Below are experts of layer 2 (counted from 0) of a mixture-of-experts language model. Rows are named up (a neuron's input weights, with its number) and show model dimensions 0-95. Each number is 128 + 24 x the weight over its row's rms, rounded and kept within 0 to 255. Numbers have three digits each.
Before each expert's rows: "comes after" lists some tokens at least twice as common just before its tokens as in all text. This comes from a sample of Wikipedia text that the model never trained on. Tokens count by the router's weight.

# expert 5
comes after: " the", " a", "'s", " The", " his", " and"
up0:140150131138177114113093138150119147145130126137091133113134100110087107126124112126105116124116167080116133158113117151107124078172117127117094110098084103146149134133133202136157107114140115141113140084173137133157088166130149107094135137111110141164115137132181118126141129173147148133
up1:103149145156152135149144109179113139115121127129125141115104155110125099152079149081085147139142107103157132156102144163090168109163140111102148126144098141131081134161101146121112127169135091125129102090131159156087101096110156151132125146162143125119122114090132132127166080112122105136
up2:112123136132111147142147093151135141127184184165143107126138095161094154137118098099132168122165096148115140137097128119112158073111115143100121110151131116106163104128118133174146096169145128155123114103169134146076095127115178136099120108121146116146116102121139126140123161106095138097
up3:160162099132162118156109163092100119091129128110118156097120115074118116106147120122178148122098118134168151114108111104130114135088085150112172107120126135113105153130109123178122144100168135151117149176133137114126113081115120127102144121097097151134161089133148164140155140148148150106
up4:114113105124129108123112108138142185111131153113095131169145073168119128150124131135157118120082106153155093127103124128160180122113114162089131159097112118142097132118133098149099111117141124108117135096123135173158097113177122141113121199135143154099099148126120128149118136086148148147
up5:127169127171129131176152091178126125168154100121164110187123108116109129117120079090115152121154107164118149135128115107116148109086160139114113131143154115086130162109099123156134123112167129129174139087137145124139100121117111131092131112164162148124118134114146119124136104133155087089
up6:132134139139161111122075150093153111134077117133088136177138144138128139088110137095153185194108120140124111122137102124138127102127116120176099137147119168101102121157124118189126137103125148095142143141147137129140117130120144162121132110113114103157112114098180139123148085126099099123

# expert 30
comes after: " ", "2", "}", "1", "^{", " $"
up0:125145053130140108139101124164135103122145140145121099128138181127105153151119157114096112059105155105141144119140117099123132110159163108143105109135142109133131146145126121154117138123136149136152165108107176154128134118125137109083123168123117106081136204119137112131098111165106111133
up1:141088147118125110171136114116138140150143104162132120146119120157086114129140158119124140114091167115107152119061116108105151127161105127174143085116157124111126084153097123149113156131125140117102144165117147127123146087159130082116159116196091124125140137130112147127117128143079156153
up2:100095126102134116147111089140152117141175151163117126129148153166144111099155122113109132131147103123166126111134127112163087111182107159106123138140142132127122116121100109141141115148141138171136072181113158128136097110138076147069091121106073138124103144141142164142118127124124155145
up3:115148131127105105126170136140108148076111108121112149112131140124144106137092093099108105137175111137117152130156096125135142144111168134168166112118121091046111120114136145144113105140148161140145131171134149124111172084103143160100117135161125083154090148135153142150137109115100139146
up4:123131087081152161124142143117084141087068123131175107135144142136138090170148118133111115168100113118163114139127125102139114123162108171135089137137121140148138102128117147158139180120167133158100159116133125121106135117122152149124096132112165146114130082105128139079131149093156136163
up5:100141121122134084116138126106129142099144118146119108134092171134099134134105102142121108134136171157102145109087134139124102147167136166114197118131155147103097132157150110132116148122141172069102113159149131106120131117128129098111101117121099133145094162134136134110110115191183128163
up6:139162107132165088130140147110126071158087101165129132130118100154138154100121138156161127086128115103138137073125149151113100136139140117167156136144101167118175107093150152151128107104134128154102143102153138117150138131113097161118099153111109139128101113133161073131162115157132117089

# expert 28
comes after: " the", ",", " of", " United", " New", " National"
up0:142132175150092114140124111151107118152163151106121097089101119149063139112134082140129137121094117151116120150153111142133150118151089153144170127088120133136122129144101142150142133144167137096130133124138134122100129124165151131178118152097107147111133080158165164130088105093103080128
up1:181111096082156131106160121122134121143109121161145122119154119123116100117131142137131151146176122112124091128105149103098133148067098134160130120133121217077100134117162140118111101171099161119116128120139115144139109116167119131141114109133100123080154143141123142146164120139155122109
up2:098112180133161125124145111129120089138171146100131128109095150106114124127109097091119085125098108158134131126161144117079110148132140146127133140131115112124162167165075077124113141161093130138130173079123130144128111149118151163130112100122103174183135141136158106147126140143142139101
up3:146175104150111139164135110176122119110115133100141132122127104112101101127105133150145089098111120112123127099155125134118111128145135129119104087136130137113121073130138125174156102171149124182098092081122148168127135125075114108091176173155146145126123146153109110175134125144149137143
up4:108154063116139172133132120112180129139139118115101082110142087148168148125139171137131126109112153136137106147108085129110098127155122124126163120111126131118096157154165098124090148107156121138131147118157083106162135119120106088130123112141092139130123156151119117117189114137096172152
up5:147138125146104132124100140100105166146067100178145140050146103117120145146116115140138105127099124149117141141104086197097103171124153134144126141164101133121131122135135114143110113147134150121168131149094157107122142135118100115107169102111115175103130128112135118113163146093124147117
up6:147142100154128112129190139107091083112088139123138148126157152160128109143113093110162138129118122102136140160136110162123128114109091140136139137116109140090133163071166093155150100116150128114119137105141167102138108128148166160116132135114103150109140084150123122126147132187068137125

# expert 24
comes after: " the", " and", " a", " of", ",", " to"
up0:101134099155149110139145131105134100151114101107141107136105123155095113157120116066107145109158164093106161118098169161167164135135102164126111127107096100105175135123094119160122165115112127116163128139125130142120149115094092172164115128140117120159111128165105143171099140121148110107
up1:109139122106124094117125154066139106101127136127111129131176128157158139127071136119155125152140165126077132157099118096178133130155120153141166120147129106136142201101099124131096113152077112122101110133154130130136162085130080170152126138117117124118106124142152144117125126111155127139
up2:153149106124113101133125175123163116120128080136103131127106157125174099165078177140118129170153125151102097106103142079147097117112137133126164146157145096090105128114150176115166125126095133151133137161107145099144143137124166123101083105107146140122125150131136146107118094141122112159
up3:102166151114134174114122129134123130144135111155117148101134119119137138099155111118127114112135118139136141141123147142163168140134133135137153068118097098159122098128138140074162095153145145109136135132110207155108107121132163108109161128087068104084123127115089131094123118137130171159
up4:110131132127115136120167134146094147112141114156113135075095148139092144123128142118145109101132103112121147106154126115078162155092114152145122114151100146146119145158110078164144132160100121098101143113095176159110118143126117136142128066186143167120131138130177141118105098126113163153
up5:125148191132140176137120162142121119119091107096146116121119128171129140156139127121098126085124136089119158135104158072097075169154111112139136143137100127103096136152159109137156111143138090126170153136098168169113132106119142112127122132103104119118148104130128118146091124141133187137
up6:104153109126092139125114116090107131130114110144113142104111125191127144111127141133153118151137112164102123130165132141118162099084126124143089115145158138159125133071119153150139124124088153164147173079136124126135077121089112132163118107118103118130160129150181128097160118131135162081

# expert 3
comes after: " |", " Al", "-", " A", "|", " O"
up0:086129132158108123121134149135128124116104122147140152157123151122162120101180134068100140103155134112098160138142159119125100130160079140147147104165112133091119100129103152103144099140096151158101132116140137086147072094096174134139141110157113095127155091168120128136154137140144098135
up1:159167127150158175130081148118161097108154107141113151141132133145124145118126116129089098155104128113093145167125136158124132136148115188120095104145096112097113162118065108086113121136126182122143134118093120122141140105107172082090120128157151127124147141122150125164130115116108127148
up2:144122100137153080124122086169126089163085139098125153116172107130168136195125119118131098158114125122099133115132170121156138145115132114114142164145162095113136155188146115128090095146117095158122102140090125129112127142113123127102110133117082111119150147117104134154131112118160113164
up3:139097120159120111131112115101133104131129165031135173116111104120127116129106103177133119140136100095103169179167140113114112127122119138163123099150139129110147151120126109156108141133130118121115145114173123151126121136155113108126137144129135178140126117116159139138119105119060187138
up4:089099158153057111100132113102108108163093105118102113172146148184109123104148144129103126134138153140126114185118119128104124137131146151112117143101147138133157099130135132134129145114136130127117120143170180107125131114131141077070117091152109139139164114165167119095142125125140102112
up5:100125123141111119129090163108124103123104124136107134108135100158130147091145113100150143062117111093110143138135142150186125166119126117122167161146131126152107130160120135138134124118114133150143105082135122126121168086077099169146129124113125143154169078156150101134182113119146165103
up6:150153097132099155135147146144103110170098134124095130096148127068124158108166132161127145153150145114141088145143115087135131131149118121105146109142109159132156101163128124088141141135080131097139152088140119115145050154104127112148092128151098137115137133144152156105162109129151130165

# expert 10
comes after: " ", "19", "20", "18", ".", "°"
up0:138117120133104159159126123168099122111089131151147153135126152129107113140100128157145103082161133149118128136116097162098154151162079093167138137199121160115095106147114148078097129143147132148108132139092156157095076164134102128117111116099118099136140113122129097129142130167122127135
up1:149135104163108091152157168131164204123106111115151081140122157146152154126140134120118109166110157111153133113112121122150146118136103150095100105119094139139123124164136144118105127149134100143092114066105134137092106152147133087106153150136104118100137117175107129153166126090127146129
up2:102089124148173121107125117104118136112123129126113130121111133133108155156143142136125118195151141116082123087137130103152130126126171120126097136098124150135121134102130117159136133063086116132126178146164120123141128131060131123158152112133106119090149130129131145115095183178157167114
up3:125150139152119168110152147145143093091139125084120111104111107132081104133144113127161136149104104134150111071164100124153117152081149129107136125137122101145127149119132097119089164126132104117139129146150111100132102109133141131144149180112149127146125102157156153160184070178112147117
up4:079146089138135113095123154142138157135125072129156140132145103121138112110131151084158134125139142128106143080145161114142152081091169136124109109115162128091115131111125173154133138169134137126120091090137126140164123101111095077154113129141122122138087163136193139134130144159119141126
up5:134066085145138155152098126178128101130082125117111148092135166122088123145119175120127118157125130146122135130165094146125130120090154126126161134134132131108166135111114156138131142179134131162133135066136074142140140157087141117106108148141152098127129102138173128130087110107113127110
up6:189154103097126104123125149126142131141115144169143115113165128120098131165102146145134112152158091126191086151067119094091119106127102130098116110142144121106165156157142143143136148159114078105159116119143162139127105128108123162110117135145118094128144130129086123102112143141101160100

# expert 27
comes after: " c", " the", " a", " and", " of", " C"
up0:120159113150140079096124130131125173103109148142150090122106105146129130135106149104132120142141091134109117108131149169130155141119102124117076108121119078145116165129152150083112116140112096117134102106137110114118129166103134120140119096146172151141165146091101150129123167147183180172
up1:184113114147134116119117156111117098092142092130103140173129075123114158121085132114110138119172112116107090120174134117111118130106106154128120121164121112131107092122146144097167132156115136143102148113171119145103077073132149142135150158163164162155147158141141130118101134113105125161
up2:141145140133155123097148190140105145119134131154151141098124128150064187102120135107089103119115129097162117155161088126117178127127114160131171138138142115128110131111091124138123168158149112108127142098152146125084134087094113107142109135123159127155116096109127113094131137175148134107
up3:110082175059104098138078129082130128110156122129109126125090122175122143107119145134153133150146113127199135119132105175124090152145113132143105144113142133134118079108126097121115104121165137120147121138121173133113109144139116086154128133143151098148089143155114113145148148147144143145
up4:096117174149125076115139094109129125137086162108102124129158139163111159150168130148113116081184150110145086125146135129105112151130144143111155124155114139104162134122121153180139120117094114105113130144097127117114095131143133179105137129123131134086170124128120090133154123088137175100
up5:128089145151161125140170175143168102093114150152151132121115147103181159096123135114120138173106088116129159138099117132113100123157164140140128114118143110098129112096117122141079141121185151091095118141108132144105130114150128156090094127093167132129099118135157118126154094109115153147
up6:151116087093135155097132072122170132093102106139161112130096165111134138065120167123128101139124148099150126156129120172156136106134122109156079134163140154142167153122106110102137106114137144168128136115117103130114109173083126143145101149128110127139112150162151087157156131134121118136

# expert 9
comes after: "–", "2", "3", "1", "6", "4"
up0:122109139146101064138115157096146093123154126106138165125131161153121096129145158134106128115130147139141149143123140127143141137119116144160154126178140145126110151153145159133104103114131078112113123137141113112093130144144096208115125106071109134136091093147102077154162130135142085122
up1:089143094108092148165099109173134130174098159126140151129118102147142080127149106158141090102111138103128134162111091139068163132121100148132122128121131166080117144105131172144100162123102146135110127119136094133134131140138154107153106148149145131124135148140116080172112109156113164141
up2:108089125138173176146179131092130100098139187145143125117114093125105069166105112117103126130117152138126125144129155124122130143133146126124091098117149129154097130167132160154151088131114105118131133164137096136164156134126157133117114074119128149091176101104130121139159116116113092136
up3:091141112099110105160120127138148108113159122129120110111088157152162120092133098107089138124076124138140144116166156116116119146118125134129151129101155118130133143133101118171110131115107092155175121159107150115157134157145153126126067123164171090090100157129114104155137115100135191129
up4:145137111142162102128097062137141132088143142142114121146079165097140130160147089170147082120137125112139136103095091148132139184136158098090109150145091124103141101097123153109140144169113144152146145157128110116154137119104138134150128144139135164123148104152068122149100130116122143127
up5:154079159130168118131093108106167146163116180125120138142115160128140141105091119143121088156091147106135135135137132143115182082057111112135152120127130127110127108154131142107136148121115172137137076158106120144130152132117079139128076114119140135144147149123119107160133128143082121139
up6:129098131120124124122135118121148125077126114104099130128132131173119093106137122144110155161150144182139125109169095159095156122101100148142127122099143083104140145099118145132091133128176125144119142145105128181131160106118135118162141141162099126114161118144150085074160109093104179131